config.toml
n_layer = 14
d_model = 192
n_experts = 16
experts_per_token = 2
d_expert = 128
d_shared_expert = 128
activation = "swiglu"
moe_layers = [1, 2, 3, 4, 5, 6, 7, 8, 9, 10, 11, 12, 13]
router_score = "softmax"
normalize_top_k = false
routed_scale = 1.0
balance_loss = 0.00433
balance_bias = false
router_cosine_scale = 10.0
init_std_router = 0.0188
lr_router = 0.002
vocab_size = 15680
norm = "rmsnorm"
norm_eps = 1e-06
tie_embeddings = false
optimizer = "muon_variant"
lr = 0.00249
beta1 = 0.95
grad_clip = 2.0
batch_tokens = [65536, 131072, 196608]
seq_len = 1024
train_tokens = 759500000
steps = 6562
dataset = "wikipedia_en"
Below are experts of layer 8 (counted from 0) of a mixture-of-experts language model. Rows are named gate (a neuron's input weights, with its number), up (a neuron's input weights, with its number) and show model dimensions 0-191. Each number is 50 + 12 x the weight over its row's rms, rounded and kept within 0 to 99.
Before each expert's rows: "mostly gets" lists some tokens that are sent to it at least half of the time. This comes from a sample of Wikipedia text that the model never trained on.

# expert 6
mostly gets: " when", " during", " between", " where", " from", " at"
gate0:49 46 47 49 40 42 67 40 38 55 39 34 55 40 54 54 44 49 64 32 54 48 38 46 49 48 57 53 76 65 56 55 14 29 55 28 62 36 49 56 38 64 45 27 46 46 30 44 48 41 47 41 54 57 32 51 63 54 59 60 61 39 37 64 53 68 59 47 59 59 50 17 51 24 51 30 81 62 54 35 57 46 69 48 65 57 38 49 55 62 43 38 50 36 76 34 49 61 56 65 61 53 53 51 60 60 44 64 52 52 51 46 50 45 43 35 42 52 43 50 67 56 58 34 48 31 46 35 39 53 76 47 41 55 32 50 47 32 48 46 47 60 55 57 29 65 35 39 32 43 83 21 50 31 54 52 40 44 67 50 65 52 63 36 63 41 60 57 28 41 59 31 63 64 63 52 51 45 52 49 46 54 41 37 33 69 55 45 47 31 50 39
up0:51 43 49 33 63 20 54 38 37 40 62 50 40 54 53 36 51 19 65 60 70 40 48 43 45 67 75 31 57 47 54 47 44 46 67 45 57 36 48 34 80 42 56 55 46 60 63 47 59 50 55 28 52 44 53 39 50 52 40 53 48 50 51 54 47 70 59 45 30 31 63 50 60 54 35 60 31 62 61 42 54 31 44 69 38 52 42 54 33 33 58 59 42 53 61 50 52 56 48 49 56 60 45 55 65 49 59 24 46 61 61 73 42 55 37 64 74 50 53 56 61 63 37 44 53 45 53 64 56 44 46 47 51 69 29 48 85 65 37 38 68 51 44 34 58 49 30 57 50 37 43 71 43 30 65 50 38 39 56 59 58 55 59 52 56 54 50 51 52 63 56 51 37 46 59 38 65 80 50 57 56 44 30 67 34 14 69 62 33 40 44 54

# expert 7
mostly gets: " \"", " (", " =\n\n", " a", "^{", "/"
gate0:56 37 46 37 62 55 50 61 50 43 60 52 40 61 40 41 49 62 48 40 55 58 40 50 27 48 26 66 64 52 83 66 47 44 47 53 73 78 47 39 33 47 46 59 30 47 43 67 58 46 69 44 56 49 59 57 49 42 55 61 57 43 75 52 45 53 40 47 51 75 63 61 52 57 40 53 32 47 64 38 65 48 85 40 51 50 31 47 49 42 46 68 32 32 52 32 40 48 60 56 42 60 36 43 39 44 47 56 48 60 48 54 64 63 32 38 37 55 63 78 39 70 72 39 60 61 53 67 57 35 56 63 37 62 41 63 37 66 64 62 67 44 30 43 35 30 67 74 58 34 42 46 62 47 41 48 64 48 42 67 30 53 40 48 38 43 45 41 47 31 53 70 47 50 62 60 45 60 25 52 64 51 61 58 51 42 52 70 47 68 60 46
up0:72 50 51 43 67 38 33 55 45 53 46 60 57 54 47 55 49 46 53 68 50 47 56 48 72 55 31 50 52 56 52 46 45 64 35 49 51 40 61 42 42 59 50 59 77 42 21 25 46 45 56 30 39 68 50 77 56 64 50 55 61 28 30 49 67 54 33 37 42 62 61 72 44 53 52 65 60 69 48 39 43 63 53 76 43 77 38 37 59 48 56 56 63 51 46 31 38 64 49 38 46 67 60 53 30 53 58 57 63 56 57 43 68 56 43 47 50 45 35 26 45 49 47 48 43 34 40 53 65 47 50 06 37 53 58 50 36 41 43 68 52 57 59 59 33 42 60 52 37 93 49 44 48 43 55 58 45 49 53 56 21 52 67 36 32 57 61 72 56 65 68 57 46 42 46 36 48 52 58 40 57 51 30 49 40 56 58 40 52 47 47 52

# expert 14
mostly gets: " St", " d", " l", " f", " Ch", " h"
gate0:64 44 65 77 48 69 54 63 57 67 46 28 55 66 51 31 19 57 65 34 43 76 59 43 55 81 49 70 57 47 59 46 36 64 63 52 51 49 42 71 54 55 72 39 56 67 61 29 55 41 38 72 38 46 48 28 51 66 42 34 68 46 29 53 52 50 46 47 46 67 43 31 46 17 33 53 53 49 35 52 40 59 50 61 45 42 50 47 44 43 42 57 35 71 45 50 47 42 61 45 63 40 70 27 45 57 28 36 39 58 57 27 47 48 54 47 54 55 63 50 49 56 62 57 44 31 65 45 46 49 44 73 57 39 29 48 51 38 67 36 66 64 33 55 62 35 41 41 48 48 63 55 58 58 66 42 48 41 68 46 52 66 42 49 60 79 38 54 55 48 50 46 41 40 49 65 50 71 51 53 37 42 57 48 38 47 50 51 50 33 52 61
up0:57 51 43 55 44 49 65 58 63 43 60 49 55 58 52 40 57 32 45 60 49 53 56 55 66 54 52 62 41 51 55 40 45 56 30 45 39 32 29 47 45 75 46 43 48 45 47 65 36 65 38 52 71 39 32 33 45 47 40 66 34 47 83 58 57 60 26 12 51 29 57 42 46 53 48 61 52 46 54 56 43 57 47 21 61 51 60 50 82 46 34 29 76 40 78 53 51 47 49 44 33 44 75 40 62 38 57 52 32 61 54 65 23 53 35 72 64 38 53 41 47 48 55 52 53 55 40 57 45 54 40 60 24 25 34 69 41 60 47 46 81 53 43 44 54 63 53 39 51 50 26 34 51 66 57 43 55 57 53 57 51 33 46 51 48 51 60 36 42 49 58 57 36 43 34 69 34 49 57 57 62 39 42 51 52 43 51 41 55 66 47 62

# expert 2
mostly gets: " River", " water", " Island", " river", " Valley", " Rock"
gate0:73 64 55 36 41 27 44 45 72 52 43 46 40 59 32 39 38 54 54 64 51 52 63 50 44 59 54 47 42 54 44 54 64 57 57 52 49 47 65 70 47 49 42 50 41 43 47 45 51 45 26 69 42 50 56 45 50 57 58 54 49 79 63 48 44 56 78 54 66 41 55 46 62 44 64 39 38 38 29 47 44 42 55 40 45 57 29 44 59 43 51 59 53 51 40 59 49 46 62 92 38 42 51 51 56 60 49 36 64 41 33 68 44 68 23 42 69 54 39 52 49 70 63 61 63 57 43 64 32 44 55 29 50 54 68 82 50 35 44 72 54 69 55 32 39 64 44 73 52 38 49 39 57 43 44 31 55 61 43 33 57 47 57 41 81 60 49 74 62 45 53 50 54 54 38 55 44 50 42 55 50 59 27 49 87 51 39 61 35 56 61 47
up0:44 50 38 23 44 54 66 62 53 35 52 58 51 57 45 43 57 56 45 41 46 40 71 52 42 57 66 34 76 66 49 34 29 47 54 50 54 72 41 39 56 41 48 41 67 45 29 32 46 29 54 41 71 38 73 36 40 59 41 48 39 46 53 73 45 39 26 54 50 33 62 71 37 46 28 42 72 66 59 57 52 53 45 56 45 51 52 64 39 51 66 22 42 54 49 66 49 62 61 48 50 34 56 51 66 23 42 43 48 36 52 35 59 35 55 70 35 24 58 52 43 54 55 66 56 54 59 38 32 54 63 71 62 62 42 37 40 48 63 54 45 46 61 56 55 38 52 43 50 65 46 56 50 52 37 39 58 42 37 51 35 37 79 73 50 40 35 26 58 44 52 44 45 58 37 68 69 60 49 31 60 56 51 66 32 52 36 57 38 39 61 44

# expert 10
mostly gets: " Won", "ović", " Wilson", "ić", "sson", " Williams"
gate0:51 49 56 63 44 67 69 49 51 33 48 51 76 44 54 48 28 60 33 24 60 32 50 48 57 56 56 40 49 64 39 50 29 33 37 46 68 86 33 36 44 40 52 60 42 45 37 47 36 42 67 58 40 49 48 60 51 52 55 48 45 45 46 26 39 37 51 40 38 69 52 49 41 59 60 68 29 42 61 44 49 40 38 50 54 54 56 28 40 34 56 56 59 38 66 45 54 53 49 39 60 57 47 49 48 61 39 62 59 40 61 24 69 60 66 53 38 58 34 53 56 39 56 69 73 68 44 57 56 36 48 84 46 54 47 69 57 72 38 35 55 52 46 62 31 19 33 40 51 53 63 70 37 54 60 71 58 50 57 44 34 40 34 52 52 44 46 41 50 49 29 74 65 53 42 42 47 37 41 51 42 25 47 63 65 44 49 33 45 50 49 53
up0:66 53 34 33 59 69 46 29 54 64 54 59 62 31 41 41 35 42 64 26 59 64 48 58 70 36 47 47 45 31 77 50 48 75 32 66 53 49 46 69 52 57 42 60 21 42 55 65 49 36 31 61 54 61 38 70 58 56 51 61 57 40 35 49 45 59 42 35 41 34 36 45 62 41 63 53 50 31 31 53 55 44 72 33 51 55 62 68 77 33 65 63 48 51 44 39 40 28 47 46 47 54 54 44 45 50 53 52 45 36 63 52 44 50 67 48 59 43 68 43 40 40 50 42 25 50 52 38 58 47 40 43 66 36 40 55 38 58 49 45 49 35 41 55 46 51 56 64 60 28 48 28 52 49 57 63 45 33 63 42 47 36 48 60 81 59 46 49 74 52 38 54 59 51 37 35 80 65 54 33 47 52 31 42 38 58 63 42 49 71 50 51

# expert 9
mostly gets: " some", " two", " three", " many", " same", " several"
gate0:39 36 60 41 80 57 58 71 42 49 18 52 55 57 61 42 45 62 68 59 49 61 42 51 53 32 55 33 65 45 65 38 82 56 62 50 43 48 60 61 33 53 42 58 49 58 42 56 63 43 53 58 60 48 44 67 44 46 60 42 34 59 56 68 36 63 41 56 39 59 44 54 57 53 43 34 32 42 64 54 52 49 75 48 36 39 54 46 40 24 64 51 55 39 55 44 42 39 31 41 56 31 55 43 34 50 60 61 57 43 51 51 63 44 62 68 39 54 43 54 48 60 30 67 38 62 76 56 56 17 62 46 45 45 56 59 66 66 63 42 42 69 36 58 40 59 38 39 44 34 51 47 46 56 49 64 56 59 42 42 46 59 23 70 15 54 57 18 50 60 43 52 46 39 54 47 42 49 82 41 57 49 64 61 72 48 44 61 61 53 39 58
up0:63 59 52 60 78 43 48 72 42 66 51 29 64 38 45 63 56 57 68 38 54 59 50 61 39 46 62 60 49 37 58 26 37 63 27 54 35 50 47 49 41 44 34 42 59 56 50 60 27 36 72 31 39 55 49 57 47 57 38 42 56 39 81 60 49 60 50 47 48 35 45 46 58 66 34 56 42 43 52 47 79 35 41 47 54 40 51 57 49 50 60 24 49 57 67 89 51 53 46 59 59 55 46 61 51 56 67 64 38 66 37 42 34 35 48 54 42 57 38 62 37 15 47 47 47 45 47 67 59 57 59 44 48 54 56 51 45 66 45 38 31 54 46 50 40 51 61 86 47 48 61 42 51 73 61 44 75 52 54 55 42 41 53 64 45 41 78 49 52 55 51 58 56 49 43 57 42 57 43 30 55 60 31 62 73 40 52 29 46 53 32 52

# expert 12
mostly gets: "aj", "ü", "í", "ø", "iy", "ij"
gate0:40 64 60 82 51 50 55 74 51 79 39 44 53 37 53 40 60 39 75 67 68 43 36 55 30 46 57 37 51 49 74 70 41 45 61 61 50 49 33 37 29 30 70 47 59 64 51 43 48 80 40 46 57 49 41 66 42 50 44 63 38 69 43 49 55 51 45 48 51 66 59 68 54 36 50 19 46 52 55 46 17 47 61 56 46 62 28 63 40 65 39 43 60 51 54 53 45 48 53 32 65 50 30 41 66 69 40 58 42 32 31 56 53 31 47 48 50 61 39 54 71 56 48 69 39 50 51 52 24 20 40 49 48 69 39 53 54 44 42 56 48 37 45 75 44 56 56 62 51 40 71 45 51 30 45 55 61 59 45 56 32 61 30 49 36 40 46 49 61 45 59 62 40 41 58 62 40 53 41 31 50 41 49 47 46 55 44 45 49 59 50 34
up0:44 46 63 37 73 51 52 42 47 53 52 57 47 51 41 52 57 68 59 27 57 55 53 66 51 34 50 58 42 47 40 53 61 39 62 65 27 51 72 43 47 53 58 55 64 62 56 50 55 28 34 49 55 28 59 41 47 63 68 60 57 71 36 59 49 45 58 51 52 46 49 47 39 59 28 54 26 66 40 43 42 56 56 52 63 37 41 43 54 46 53 61 70 46 37 69 63 44 66 38 48 18 55 40 65 35 66 33 34 38 49 60 43 55 22 44 62 31 52 46 54 61 63 37 52 72 29 70 56 35 59 72 35 71 62 43 53 35 71 56 45 44 67 27 46 43 31 66 32 37 76 45 38 53 54 34 41 48 50 49 56 37 34 37 50 29 42 54 51 41 28 46 53 46 41 61 55 56 62 49 49 32 64 53 57 72 56 52 43 67 61 32

# expert 4
mostly gets: " Robert", " Michael", " William", " James", " David", " Thomas"
gate0:64 58 47 36 66 50 56 63 47 48 67 45 39 31 42 46 61 34 51 51 58 58 76 56 80 71 42 49 31 47 55 59 36 44 69 52 37 58 33 55 56 55 39 53 45 55 40 24 50 63 59 50 77 73 51 25 51 37 68 57 39 59 55 76 28 40 47 39 76 39 77 40 48 49 52 44 77 58 32 48 45 39 61 48 59 57 46 38 49 50 62 57 70 44 39 61 52 48 62 58 39 84 34 44 46 45 37 48 44 69 49 54 49 67 62 33 54 37 39 50 48 47 50 50 32 58 39 47 47 69 47 43 58 46 41 44 55 41 46 33 64 42 44 62 58 61 66 40 53 41 39 33 54 77 52 61 54 32 55 80 57 49 68 46 39 46 54 49 44 52 24 65 65 37 64 57 51 57 49 44 44 48 64 52 30 49 58 68 65 54 51 62
up0:44 65 40 72 69 38 42 70 60 56 40 34 59 63 43 46 54 45 42 34 47 45 33 62 65 42 57 30 52 77 65 56 67 49 55 41 43 55 55 50 71 55 62 46 82 59 69 41 41 55 49 49 65 63 49 45 50 51 43 56 48 56 39 47 59 50 51 42 27 54 63 55 67 35 44 57 39 65 54 53 47 44 20 38 44 14 47 35 43 36 49 53 84 47 55 21 47 59 40 48 47 68 78 44 60 53 37 67 60 43 51 63 74 50 61 27 47 61 52 48 41 63 44 35 70 45 50 59 42 47 75 53 52 50 52 40 48 44 34 57 59 43 66 49 62 32 49 41 27 47 44 29 36 37 52 40 27 57 33 43 38 49 30 56 55 61 41 57 42 32 68 45 42 59 65 46 60 46 48 44 45 51 49 58 40 38 56 32 58 50 34 48

# expert 1
mostly gets: " film", " album", " Best", " song", " Film", " music"
gate0:47 50 55 57 60 51 62 42 38 52 31 55 67 32 53 49 43 72 53 43 34 59 60 50 47 39 57 49 61 64 65 48 59 60 50 43 53 37 41 28 51 60 33 50 45 65 42 36 44 27 41 47 67 41 43 57 35 54 57 54 47 52 56 47 74 70 53 44 59 31 47 40 43 56 59 58 62 51 57 41 39 57 45 67 55 31 45 46 28 53 25 28 52 70 48 61 78 53 73 42 48 40 34 28 57 49 50 56 39 54 48 70 73 62 75 36 64 66 58 44 46 59 32 74 68 58 39 47 38 65 47 68 60 34 65 40 62 48 42 21 57 68 51 63 28 49 41 38 50 43 59 51 50 48 29 39 38 51 56 49 47 39 45 43 40 56 49 17 43 51 28 38 54 44 62 48 65 27 65 54 49 49 55 33 59 76 40 43 37 46 57 41
up0:47 70 63 52 59 54 45 31 36 79 43 44 56 71 38 30 33 54 43 77 43 49 65 64 44 54 60 49 66 55 73 53 38 40 50 40 50 41 62 42 35 38 67 47 39 85 60 50 54 35 59 48 57 63 48 73 49 54 67 45 58 85 58 41 66 43 47 37 55 48 50 47 43 64 42 38 25 56 39 59 42 44 72 36 36 35 50 35 49 48 51 60 75 60 37 50 37 60 43 36 52 46 44 35 47 48 41 63 55 43 37 45 53 50 43 49 53 49 72 55 37 52 23 50 32 55 39 62 62 53 36 57 41 48 22 44 54 53 52 65 54 50 67 49 33 53 53 32 75 53 55 56 67 28 57 46 47 74 55 54 48 60 61 55 50 48 25 45 56 37 50 36 72 65 41 39 59 36 65 50 32 39 49 44 61 35 46 65 49 46 43 39

# expert 3
mostly gets: " part", " end", " member", " became", " number", " named"
gate0:49 41 44 60 58 38 55 61 64 58 54 56 55 55 55 41 33 47 40 43 55 71 45 68 49 53 70 50 41 26 31 39 57 50 55 26 67 57 59 54 58 40 35 53 42 42 47 60 42 69 61 46 60 53 62 49 72 51 44 43 67 57 71 74 55 43 24 60 53 71 57 41 56 46 43 56 50 42 48 60 64 52 58 37 50 51 16 29 50 68 69 44 66 55 30 35 46 67 54 59 65 47 43 64 39 65 50 37 51 42 39 58 57 55 40 49 36 48 72 44 54 46 37 66 51 63 80 54 47 51 36 56 72 48 48 62 67 65 60 27 49 34 43 61 51 31 41 67 48 53 58 55 53 36 46 49 35 56 34 52 40 28 42 30 34 60 50 44 50 63 41 30 82 59 57 44 42 60 65 43 55 34 43 70 53 40 63 52 18 52 54 48
up0:67 54 41 47 61 50 49 39 47 68 48 57 55 26 43 65 52 43 34 33 30 48 58 21 42 64 49 53 45 46 68 25 45 34 70 58 57 59 60 62 64 70 48 56 52 40 62 44 36 56 44 49 37 53 24 54 68 66 62 36 48 46 27 47 47 41 65 48 61 60 36 48 25 58 35 41 54 56 53 45 36 58 40 47 25 50 39 57 41 52 49 58 57 61 60 38 73 31 37 38 46 43 54 72 56 46 60 59 48 46 62 52 56 47 45 50 32 43 57 68 59 43 53 59 40 53 45 55 43 54 45 49 60 63 61 47 57 68 32 49 31 30 48 43 29 45 51 55 31 33 51 43 45 60 36 61 55 64 46 52 45 55 49 48 37 44 13 55 55 62 41 40 30 45 49 46 86 33 43 68 43 63 14 34 48 64 62 47 40 63 43 64

# expert 8
mostly gets: " and", " or", " they", " its", " but", " their"
gate0:54 52 44 61 45 22 70 29 34 73 26 38 47 34 55 55 32 41 70 61 37 33 53 60 37 34 46 38 47 55 50 49 49 29 60 27 40 53 50 36 52 56 47 58 54 58 69 54 53 27 62 49 64 53 53 66 50 47 49 86 46 42 44 49 61 56 56 53 54 64 82 43 35 56 34 56 63 41 63 59 56 64 50 35 33 42 41 56 49 44 33 20 66 56 33 55 64 57 72 29 47 55 63 36 42 38 59 39 48 39 66 51 40 54 40 46 59 51 52 57 46 40 72 47 49 56 54 69 58 43 66 52 82 43 45 46 55 64 69 42 52 48 68 33 69 36 58 47 61 30 27 25 64 55 54 51 39 48 48 76 47 61 36 67 41 50 52 45 51 43 67 59 51 43 57 39 60 49 51 63 60 39 57 59 48 50 55 52 59 40 48 59
up0:45 55 47 39 44 65 45 42 52 30 57 44 43 52 52 59 51 49 51 37 46 30 28 64 55 56 71 30 67 67 46 52 50 63 56 61 77 46 43 62 59 75 52 48 53 35 59 43 43 44 43 61 44 44 51 35 43 44 42 62 52 63 33 73 73 49 38 54 72 40 68 30 63 67 55 43 50 35 65 54 59 58 54 34 53 67 48 60 35 74 36 08 39 41 25 26 52 48 52 64 67 39 41 36 46 37 54 48 38 27 32 53 37 47 55 61 49 30 34 36 45 62 49 42 57 57 55 67 47 38 46 50 48 62 37 35 34 61 58 50 52 64 70 42 77 41 53 44 35 52 58 57 49 58 52 65 55 63 31 62 54 37 56 61 60 50 34 50 62 56 64 66 56 57 36 38 54 52 43 48 51 38 36 61 68 53 57 77 54 57 40 54